python train.py --d_shared_expert=64 --lr_router=0.00135 --norm_place="out" --init_std_qkv=0.0444 --lr=0.0119 --schedule="wsd" --final_lr_fraction=0.05 --steps=2788
Below are experts of layer 7 (counted from 0) of a mixture-of-experts language model. Rows are named router (the router's row for the expert) and show model dimensions 0-127. Each number is 50 + 10 x the weight over its row's rms, rounded and kept within 0 to 99.
After each expert's rows: "raises" lists some tokens whose logits its average output raises strongly, later layers aside. This comes from a sample of Wikipedia text that the model never trained on.

# expert 107
router:46 52 53 52 62 57 52 46 35 49 47 41 63 49 24 72 24 64 57 47 46 60 35 32 44 58 58 41 28 41 55 40 44 45 51 43 50 63 44 54 48 35 70 56 63 53 48 39 46 64 32 53 44 42 50 58 43 41 68 42 48 55 59 36 53 59 60 64 48 35 55 44 41 51 63 54 55 53 57 64 49 58 55 60 50 47 54 51 38 53 45 54 65 43 51 40 54 47 45 59 35 54 55 33 68 47 52 42 43 60 50 57 61 51 56 53 59 17 35 61 57 43 41 51 37 40 49 65
raises: "ing.", "s;", "fl", "ers."

# expert 76
router:35 41 41 63 55 33 58 60 45 70 57 41 58 49 53 54 58 53 49 32 62 47 62 49 36 66 38 64 42 63 44 57 50 58 46 50 68 59 45 55 48 55 60 65 56 41 65 41 42 53 47 42 34 43 57 55 53 45 56 41 49 54 52 64 50 46 52 48 76 71 40 42 39 45 36 38 40 62 37 46 41 42 54 63 65 67 47 41 59 49 40 43 36 47 63 57 49 57 39 41 46 44 26 36 32 44 58 46 61 33 58 48 64 53 58 46 38 54 52 39 63 51 32 45 55 58 43 61
raises: "son", "pen", "ote", "ot", "pe", " 0.0"

# expert 100
router:67 45 49 56 55 50 45 39 50 48 41 46 46 39 58 55 63 50 53 52 44 66 39 50 42 32 65 73 41 55 41 39 54 64 38 63 51 53 40 56 34 69 58 56 56 60 52 83 46 44 64 45 48 37 49 70 61 36 43 57 45 67 55 37 44 38 54 55 35 44 38 49 49 51 46 32 40 56 55 39 68 45 54 37 44 39 41 52 43 74 51 49 47 44 35 53 62 54 52 53 56 43 45 49 44 30 57 46 52 43 50 54 59 37 46 38 45 49 45 61 77 50 62 47 60 63 54 54
raises: "able", "ro", "board"

# expert 77
router:61 41 40 39 33 53 63 80 42 62 53 38 33 62 47 51 43 57 59 50 46 56 63 40 52 55 59 64 50 59 45 41 56 70 34 68 50 52 28 40 35 55 51 53 54 42 57 38 49 59 64 61 52 33 47 48 40 60 47 42 58 59 24 44 45 36 42 55 43 59 65 45 36 53 58 51 57 53 58 67 51 61 40 48 46 49 49 39 49 37 47 49 25 54 40 37 45 41 51 49 41 46 45 46 46 41 28 54 32 65 65 53 49 37 65 44 51 43 47 39 57 48 62 47 47 45 48 47
raises: "ations", "ation:", "ational", "ing", "ary", "atic"

# expert 127
router:54 62 50 46 58 58 63 54 66 55 40 55 63 44 34 72 23 47 37 40 41 39 46 40 58 43 36 50 47 62 53 59 50 69 47 50 43 36 46 51 57 54 49 51 60 65 48 61 49 69 32 41 54 43 51 43 40 42 58 37 51 48 41 52 48 40 60 57 38 46 61 56 64 33 38 58 40 53 49 45 52 43 81 56 44 43 29 46 66 53 41 47 56 43 65 51 36 51 42 52 47 44 61 52 52 68 33 63 40 53 43 38 56 44 58 34 44 63 46 40 70 50 59 43 40 50 48 41
raises: "ic", "ot", "az", "ash", "iv"

# expert 29
router:51 49 43 56 44 53 49 67 42 38 63 57 57 59 42 62 56 34 44 44 65 43 65 42 37 42 44 40 57 54 65 55 45 49 49 38 63 47 61 31 64 50 39 42 55 68 36 37 61 50 64 54 58 33 60 42 52 55 44 38 59 43 24 56 51 35 30 62 63 43 65 66 62 37 55 56 57 54 56 43 64 49 65 60 52 55 35 50 68 43 56 58 56 51 36 24 43 58 41 59 48 45 45 42 47 67 44 56 64 56 35 52 46 35 52 50 59 56 59 58 66 48 55 59 44 52 55 46
raises: "ming", "gin", "gress", "gl"

# expert 57
router:53 65 70 66 41 48 45 52 55 39 65 53 48 53 52 41 66 73 44 51 52 64 58 48 36 44 60 53 61 50 50 35 55 60 45 58 69 42 51 53 57 47 64 34 40 31 35 37 36 58 58 41 34 50 56 52 57 47 48 48 56 47 54 46 74 40 53 48 32 44 49 44 57 32 47 36 23 46 59 68 57 55 48 43 56 54 46 59 35 49 49 26 59 59 54 41 57 53 50 49 45 54 37 61 47 48 64 45 52 61 54 48 38 59 63 58 60 63 46 64 68 71 53 52 42 52 46 41
raises: "ic", "ement", "il"

# expert 75
router:58 61 62 38 40 65 52 57 42 51 60 48 50 58 47 46 48 40 27 63 46 57 41 46 58 57 52 48 44 52 57 38 41 40 52 63 46 40 61 42 62 40 44 59 29 62 56 64 36 42 53 56 61 38 44 56 35 59 26 53 46 58 39 42 51 57 42 67 40 43 53 45 46 34 50 72 39 68 39 52 39 34 46 50 38 49 54 52 50 49 43 61 31 60 52 48 48 61 41 59 27 46 53 60 56 78 48 60 64 64 45 41 57 41 56 51 46 59 39 64 50 60 58 30 36 55 51 50
raises: "stru", "cient", " seen"

# expert 33
router:57 51 53 44 52 67 65 41 57 45 50 60 66 65 57 46 45 26 65 46 72 52 53 50 50 39 30 45 63 39 40 62 52 40 40 71 55 40 33 51 60 39 49 57 35 45 28 54 67 58 63 57 53 50 49 62 40 57 52 45 57 68 52 52 40 44 48 37 51 49 55 49 47 62 46 52 28 56 37 37 58 54 37 50 61 44 37 57 44 40 50 44 57 41 52 44 42 54 49 30 55 55 60 56 32 27 52 62 48 56 53 45 55 41 56 46 44 37 40 62 45 36 67 54 63 52 50 37
raises: "ler", " have", " take", " be"

# expert 34
router:72 58 45 43 52 67 44 59 57 57 35 60 58 45 47 63 40 63 49 48 36 50 46 44 45 64 35 34 45 45 37 56 53 68 35 36 41 74 58 54 60 43 41 39 44 48 43 50 36 58 41 63 49 52 23 48 50 53 46 53 63 63 42 35 61 52 58 56 55 43 52 51 64 35 48 53 44 37 54 57 52 70 53 39 57 46 40 49 43 59 51 40 46 43 53 68 38 47 56 51 54 24 57 34 53 43 37 44 65 53 51 36 57 41 55 32 48 69 58 53 57 54 49 52 53 60 36 63
raises: "ipp", "atter", "iro", "ater", "ut"

# expert 54
router:57 49 48 60 32 51 39 39 57 53 68 55 51 47 52 43 40 45 57 37 32 55 47 44 47 58 39 71 60 32 55 43 42 56 25 59 52 61 60 44 39 55 39 35 53 49 41 34 52 40 44 54 51 50 46 48 54 60 53 43 62 52 49 40 40 58 53 59 51 56 51 52 57 34 61 54 25 42 60 57 58 54 40 48 32 56 37 35 57 36 59 50 38 60 40 59 40 67 67 55 32 47 43 70 51 59 33 26 48 54 59 51 48 51 61 39 32 53 45 35 58 51 48 64 55 35 41 51
raises: "in", "ination", "ine", "in,", "inal"

# expert 115
router:58 56 50 39 36 56 31 50 48 38 72 58 53 49 50 57 30 47 36 63 53 40 55 51 39 43 59 42 57 73 49 51 59 41 43 67 52 44 63 67 57 51 41 32 40 52 53 49 53 40 44 54 50 40 51 54 50 68 48 50 53 38 35 34 48 54 55 58 45 63 68 35 39 40 55 64 48 34 46 70 60 58 65 54 46 56 68 45 50 40 58 61 66 52 53 56 60 68 53 53 33 40 60 38 48 60 47 50 47 58 38 63 41 65 40 54 49 45 64 57 49 56 33 63 43 58 32 42
raises: "ro", "end", "l", "est", "ra", "ending"

# expert 42
router:40 65 43 48 40 50 42 63 61 49 48 41 44 38 58 60 53 46 49 71 49 38 32 59 51 28 49 48 38 63 37 37 35 46 51 45 40 56 39 57 62 39 49 42 43 50 49 41 64 71 43 54 47 63 60 50 49 50 50 66 59 41 42 46 49 34 59 58 41 33 44 49 55 40 26 33 39 62 41 55 61 56 53 59 57 44 21 58 46 48 50 67 46 61 36 47 57 43 46 56 51 41 56 39 55 54 30 52 43 31 54 43 59 47 54 46 49 66 52 52 65 56 64 54 35 67 48 56
raises: "ert", "erm", "at", "arn"

# expert 84
router:44 62 37 43 58 60 43 55 41 49 40 56 38 50 49 43 36 59 47 53 57 25 76 55 51 41 50 44 44 47 58 45 53 58 35 47 44 53 41 40 51 50 38 48 47 49 49 68 50 44 30 55 42 50 43 41 39 48 41 48 48 38 64 47 53 44 64 60 66 61 44 56 44 42 40 47 61 43 39 52 43 59 65 52 47 32 47 28 48 43 49 27 51 47 44 49 55 62 53 44 31 45 50 55 63 38 43 24 52 58 60 54 66 34 50 67 51 61 63 65 47 43 49 38 49 21 41 35
raises: "ved", "ct", "ut", "x", "ve", "ably"

# expert 125
router:58 40 59 42 37 66 44 42 46 51 44 65 48 51 46 52 41 49 40 52 56 63 64 50 61 73 38 38 53 43 43 47 39 34 66 37 64 53 38 58 53 40 54 51 53 33 55 66 43 39 43 43 30 60 50 56 43 57 68 32 55 38 63 50 54 54 50 37 57 49 55 62 58 36 53 46 60 59 70 47 46 47 40 41 63 63 47 49 54 62 50 49 48 33 61 32 55 66 55 58 34 54 37 30 35 39 46 38 51 53 63 35 36 54 61 41 53 63 40 40 54 43 48 37 39 61 53 53
raises: "inal", "amily", "astern"

# expert 93
router:54 57 56 57 25 63 49 44 63 48 40 53 42 62 52 42 62 39 63 69 41 27 49 56 56 44 50 41 31 39 53 42 55 38 51 57 54 36 50 54 58 70 40 62 53 36 58 56 54 46 49 48 45 46 46 50 56 59 64 48 45 55 52 41 48 46 51 57 50 49 57 50 62 30 43 35 43 57 57 40 56 61 54 33 31 54 72 44 67 31 39 53 49 46 25 49 36 57 53 75 49 55 52 48 59 59 40 46 42 56 62 40 53 50 62 70 49 34 43 59 34 56 65 45 48 43 46 60
raises: "m.", "y", "yl"

# expert 124
router:52 55 61 57 52 48 38 57 47 27 55 47 49 52 38 63 36 32 56 70 47 35 52 65 49 51 41 54 53 63 49 43 36 42 55 43 29 44 55 53 43 32 54 46 38 55 54 59 57 64 31 56 57 60 43 52 41 40 50 61 60 45 49 64 35 54 56 60 51 54 59 56 52 61 61 52 43 55 40 70 49 51 64 54 57 59 55 40 41 67 51 54 30 60 35 55 50 30 44 46 34 48 51 41 48 44 52 32 51 29 35 69 51 55 50 55 55 68 63 43 62 53 61 66 55 46 68 63
raises: "epend", "igital", " broadcast"

# expert 105
router:68 49 53 51 52 61 36 49 43 66 31 46 54 33 45 61 45 38 67 49 62 39 63 49 64 58 41 74 55 43 56 55 49 59 44 61 52 63 64 71 52 56 49 35 38 47 66 49 53 51 44 44 68 48 46 46 48 47 48 50 48 63 59 62 44 40 47 56 50 37 43 62 74 46 58 46 49 65 52 38 52 55 39 46 62 34 38 36 69 42 33 47 43 56 34 49 48 52 51 66 55 50 37 60 59 54 51 36 42 59 54 52 56 36 74 47 55 58 31 65 56 40 46 48 48 38 38 53
raises: "ot", "ad", "ots", "es", "as", "ing"

# expert 103
router:48 47 55 53 41 55 50 43 62 49 49 55 54 34 26 52 49 46 50 53 77 56 36 37 65 38 39 45 60 54 77 46 66 57 44 61 56 63 44 48 62 48 70 62 61 40 58 54 45 64 47 47 61 48 49 40 38 58 55 28 43 57 46 55 52 41 57 51 36 50 66 54 55 59 46 51 56 47 46 55 73 62 55 63 61 46 36 45 64 31 54 52 60 66 65 42 64 39 34 52 52 49 51 59 52 48 40 51 31 50 43 55 54 55 32 60 60 47 49 48 47 51 32 45 62 45 67 45
raises: "rib", "p", "cher", "un"

# expert 1
router:41 58 49 56 49 65 50 46 35 54 40 48 57 35 52 33 43 49 50 59 30 54 43 44 66 46 71 59 36 53 49 49 44 45 56 53 70 52 56 58 52 41 41 56 63 50 56 46 46 46 60 35 55 50 45 56 52 46 63 48 43 46 56 51 45 38 55 48 51 33 39 49 68 65 54 49 58 49 23 41 56 62 52 57 68 24 62 62 49 67 37 51 50 68 63 35 56 46 45 51 53 60 47 47 72 44 57 53 48 48 41 45 48 60 45 57 57 34 46 64 35 33 22 68 52 56 56 56
raises: "s,", " system", " in"

# expert 96
router:53 55 68 49 35 52 44 36 35 54 45 63 45 39 46 53 45 50 57 54 39 64 45 45 69 58 17 32 48 48 56 42 41 36 57 47 46 58 55 58 71 45 53 63 54 40 43 65 50 57 62 29 64 66 46 41 49 52 57 60 59 47 52 38 47 47 67 62 32 52 38 42 51 51 45 64 59 58 55 53 43 42 42 44 31 60 42 55 45 63 45 42 60 41 34 48 36 49 35 43 44 52 46 56 42 35 34 61 46 62 70 42 51 42 56 62 59 60 39 48 35 38 48 46 59 51 49 56
raises: "e", "qu", "am", "k"

# expert 88
router:46 45 46 50 38 58 47 70 53 52 47 48 63 50 47 50 56 60 22 52 59 57 50 40 59 48 48 55 41 35 42 38 51 60 44 41 31 39 47 36 60 38 58 53 48 57 50 58 64 63 45 41 48 64 43 52 56 64 42 52 58 55 38 29 52 43 59 47 46 37 60 47 43 47 44 51 55 50 49 57 63 54 57 49 62 56 69 57 43 61 42 52 63 60 43 57 70 29 31 58 64 47 70 53 35 45 62 58 55 52 33 51 48 68 63 60 55 56 66 52 54 58 59 49 44 70 73 68
raises: "'t", "out", "ister", "hip", " against", "ade"

# expert 67
router:33 53 47 41 57 66 42 42 39 44 41 32 57 59 56 47 35 42 46 59 34 41 38 47 50 41 60 58 41 61 46 40 61 36 60 40 50 44 41 50 46 47 43 48 51 56 34 48 49 63 65 40 54 67 51 69 50 43 35 28 52 52 48 42 44 46 51 57 64 61 58 32 66 62 59 44 39 51 44 57 49 51 44 48 56 53 42 51 29 49 51 42 49 50 37 44 49 50 28 62 40 55 41 30 70 59 41 53 56 60 35 50 38 47 28 54 67 54 45 31 59 45 66 45 39 41 37 58
raises: "ical", "ically", "ified", "ae", "ively"

# expert 52
router:41 45 39 54 55 36 32 63 53 69 66 69 49 34 58 49 60 59 54 37 34 51 34 55 64 54 56 49 43 36 38 55 53 60 62 46 42 48 43 45 40 46 50 59 41 44 59 50 51 38 51 37 42 39 51 39 53 67 62 38 31 47 51 62 44 62 46 31 59 33 41 53 57 69 59 79 52 38 52 47 47 56 55 56 59 49 65 57 40 56 37 60 54 63 44 46 61 38 52 47 46 58 47 40 59 36 38 36 50 43 52 48 22 57 43 58 57 50 51 53 35 59 43 62 47 40 44 52
raises: " of", " in", " to", " made"

# expert 31
router:53 47 51 29 37 42 50 66 55 47 47 49 55 52 45 52 40 63 67 54 47 57 63 69 35 43 50 65 39 47 52 48 52 74 43 32 48 49 48 25 43 61 55 52 44 40 42 51 39 60 53 58 40 54 56 59 38 46 47 56 42 44 46 46 40 49 54 52 74 45 44 40 32 50 58 33 43 41 59 56 67 63 53 39 67 38 58 35 51 41 50 47 43 62 33 34 33 56 49 56 45 50 53 45 64 37 62 48 59 49 45 62 59 45 57 41 41 52 47 65 62 36 71 51 35 52 59 36
raises: "or", "ard", "ew", "ab"

# expert 119
router:53 65 51 58 60 43 71 56 37 51 56 41 68 36 47 71 50 40 61 57 33 44 59 58 41 43 41 38 42 63 47 57 52 58 43 28 55 50 56 47 56 52 53 50 58 56 42 12 51 48 54 48 51 56 56 55 36 52 53 68 54 40 51 49 62 38 48 47 60 55 68 59 40 27 48 68 58 60 38 38 60 31 53 52 48 49 40 42 59 58 55 66 52 41 53 44 44 45 60 51 42 35 42 34 51 66 50 55 60 49 47 40 58 44 70 46 54 65 43 47 56 58 42 32 52 58 56 47
raises: "ful", "\",", "”", "]"

# expert 78
router:61 58 61 53 49 47 56 41 33 38 34 62 45 69 40 45 48 42 65 64 55 51 72 47 53 54 58 39 40 53 44 44 49 51 38 47 50 72 40 49 41 58 55 49 42 68 36 50 54 59 43 40 47 44 44 39 61 62 46 43 57 69 44 23 49 53 61 63 48 54 53 68 49 67 47 44 74 37 45 59 53 50 43 41 44 55 31 61 44 63 44 46 52 48 49 57 55 50 62 61 46 44 46 33 68 44 59 48 49 64 33 51 58 45 46 32 60 59 65 45 73 58 46 50 42 59 58 63
raises: "aly", "hed", "ast", "ures", "ops"

# expert 25
router:37 58 59 40 56 45 27 36 71 33 50 51 61 56 42 50 62 41 49 54 81 45 53 48 52 28 41 41 60 31 53 48 51 28 46 49 50 46 59 72 45 42 66 31 49 57 54 52 62 52 41 34 54 50 50 52 61 65 45 28 47 43 71 47 58 40 63 62 42 59 63 58 51 43 43 39 51 50 45 49 59 49 66 48 58 57 60 47 45 46 42 56 51 55 50 53 63 43 39 46 47 42 50 50 38 76 54 63 32 57 39 64 60 47 53 52 57 52 56 40 53 46 42 50 39 48 50 46
raises: "cl", "act", "-w", "-t", "-d"

# expert 63
router:58 42 42 48 55 60 48 39 50 40 53 54 40 53 47 25 60 58 26 57 47 53 61 48 54 67 43 46 42 40 51 48 56 73 48 46 42 52 57 48 53 51 53 43 32 58 41 45 32 38 39 62 45 41 50 55 54 34 68 63 69 52 50 54 58 47 61 51 50 55 40 65 42 54 57 34 54 50 57 71 61 56 69 46 47 48 48 54 42 22 48 35 45 35 43 61 35 63 46 64 54 61 51 43 53 42 53 61 49 60 66 59 52 37 54 45 62 34 63 57 69 41 45 52 55 37 34 57
raises: "ing", "ed", "ired", "ir", " zone", "ense"

# expert 71
router:39 58 33 55 53 69 57 72 61 57 41 48 49 46 47 61 45 29 45 45 45 43 43 45 63 44 57 62 51 49 45 38 59 52 29 58 51 50 61 32 67 63 56 60 64 48 41 43 51 46 48 35 47 66 51 50 39 57 36 67 46 42 49 52 48 46 59 56 46 35 35 52 49 52 44 55 40 63 59 38 62 47 56 69 63 57 51 64 45 66 61 44 70 29 60 64 51 47 57 66 67 40 54 47 40 47 44 47 45 51 45 51 65 54 62 50 52 68 32 47 62 46 53 35 31 49 45 47
raises: "o", "ed", "ank", "ary", "el"

# expert 21
router:46 54 41 55 28 53 41 39 44 38 42 66 49 56 33 31 59 33 43 63 62 31 47 52 38 43 32 42 44 52 55 43 47 58 55 58 38 46 45 40 58 57 40 33 51 46 42 63 42 38 60 53 48 44 70 50 77 58 53 50 45 53 31 44 45 54 40 65 43 42 56 52 56 42 42 47 58 71 49 47 49 53 60 57 30 53 56 53 71 59 39 47 50 41 39 58 36 54 39 55 41 42 54 67 50 55 55 55 42 58 58 53 53 37 61 47 54 52 47 54 41 48 60 33 61 27 66 67
raises: "board", "wards", "by"

# expert 72
router:56 45 58 49 43 61 61 42 47 50 64 44 53 47 59 60 60 35 49 42 63 44 44 61 62 26 39 47 51 47 69 43 33 58 47 64 45 50 52 56 55 67 59 56 52 54 53 43 46 52 73 42 50 42 68 37 63 55 53 52 34 45 50 31 38 35 38 60 57 51 61 43 64 69 55 35 48 59 65 43 65 54 56 57 58 47 35 63 59 62 66 53 55 54 33 48 52 34 49 64 52 43 71 67 55 53 44 59 52 44 62 60 59 53 49 55 43 42 63 41 47 43 48 33 49 62 69 42
raises: "ra", "age", "i", "row", "vil"

# expert 122
router:56 58 50 47 42 57 60 40 46 47 34 51 53 52 60 39 49 27 45 60 44 48 41 53 53 33 59 50 49 49 59 47 55 49 55 44 56 27 52 49 50 52 57 62 46 43 39 50 35 49 59 37 46 48 68 47 51 47 39 67 55 42 66 37 29 48 57 38 18 37 58 66 65 49 56 46 52 81 47 39 57 43 58 59 69 59 60 57 32 56 55 63 63 56 57 46 51 31 39 58 51 56 40 47 38 64 54 61 53 39 54 61 45 59 35 47 47 56 55 32 54 57 45 48 45 59 66 53
raises: "v", "shire", "sen", "side", "str", "ston"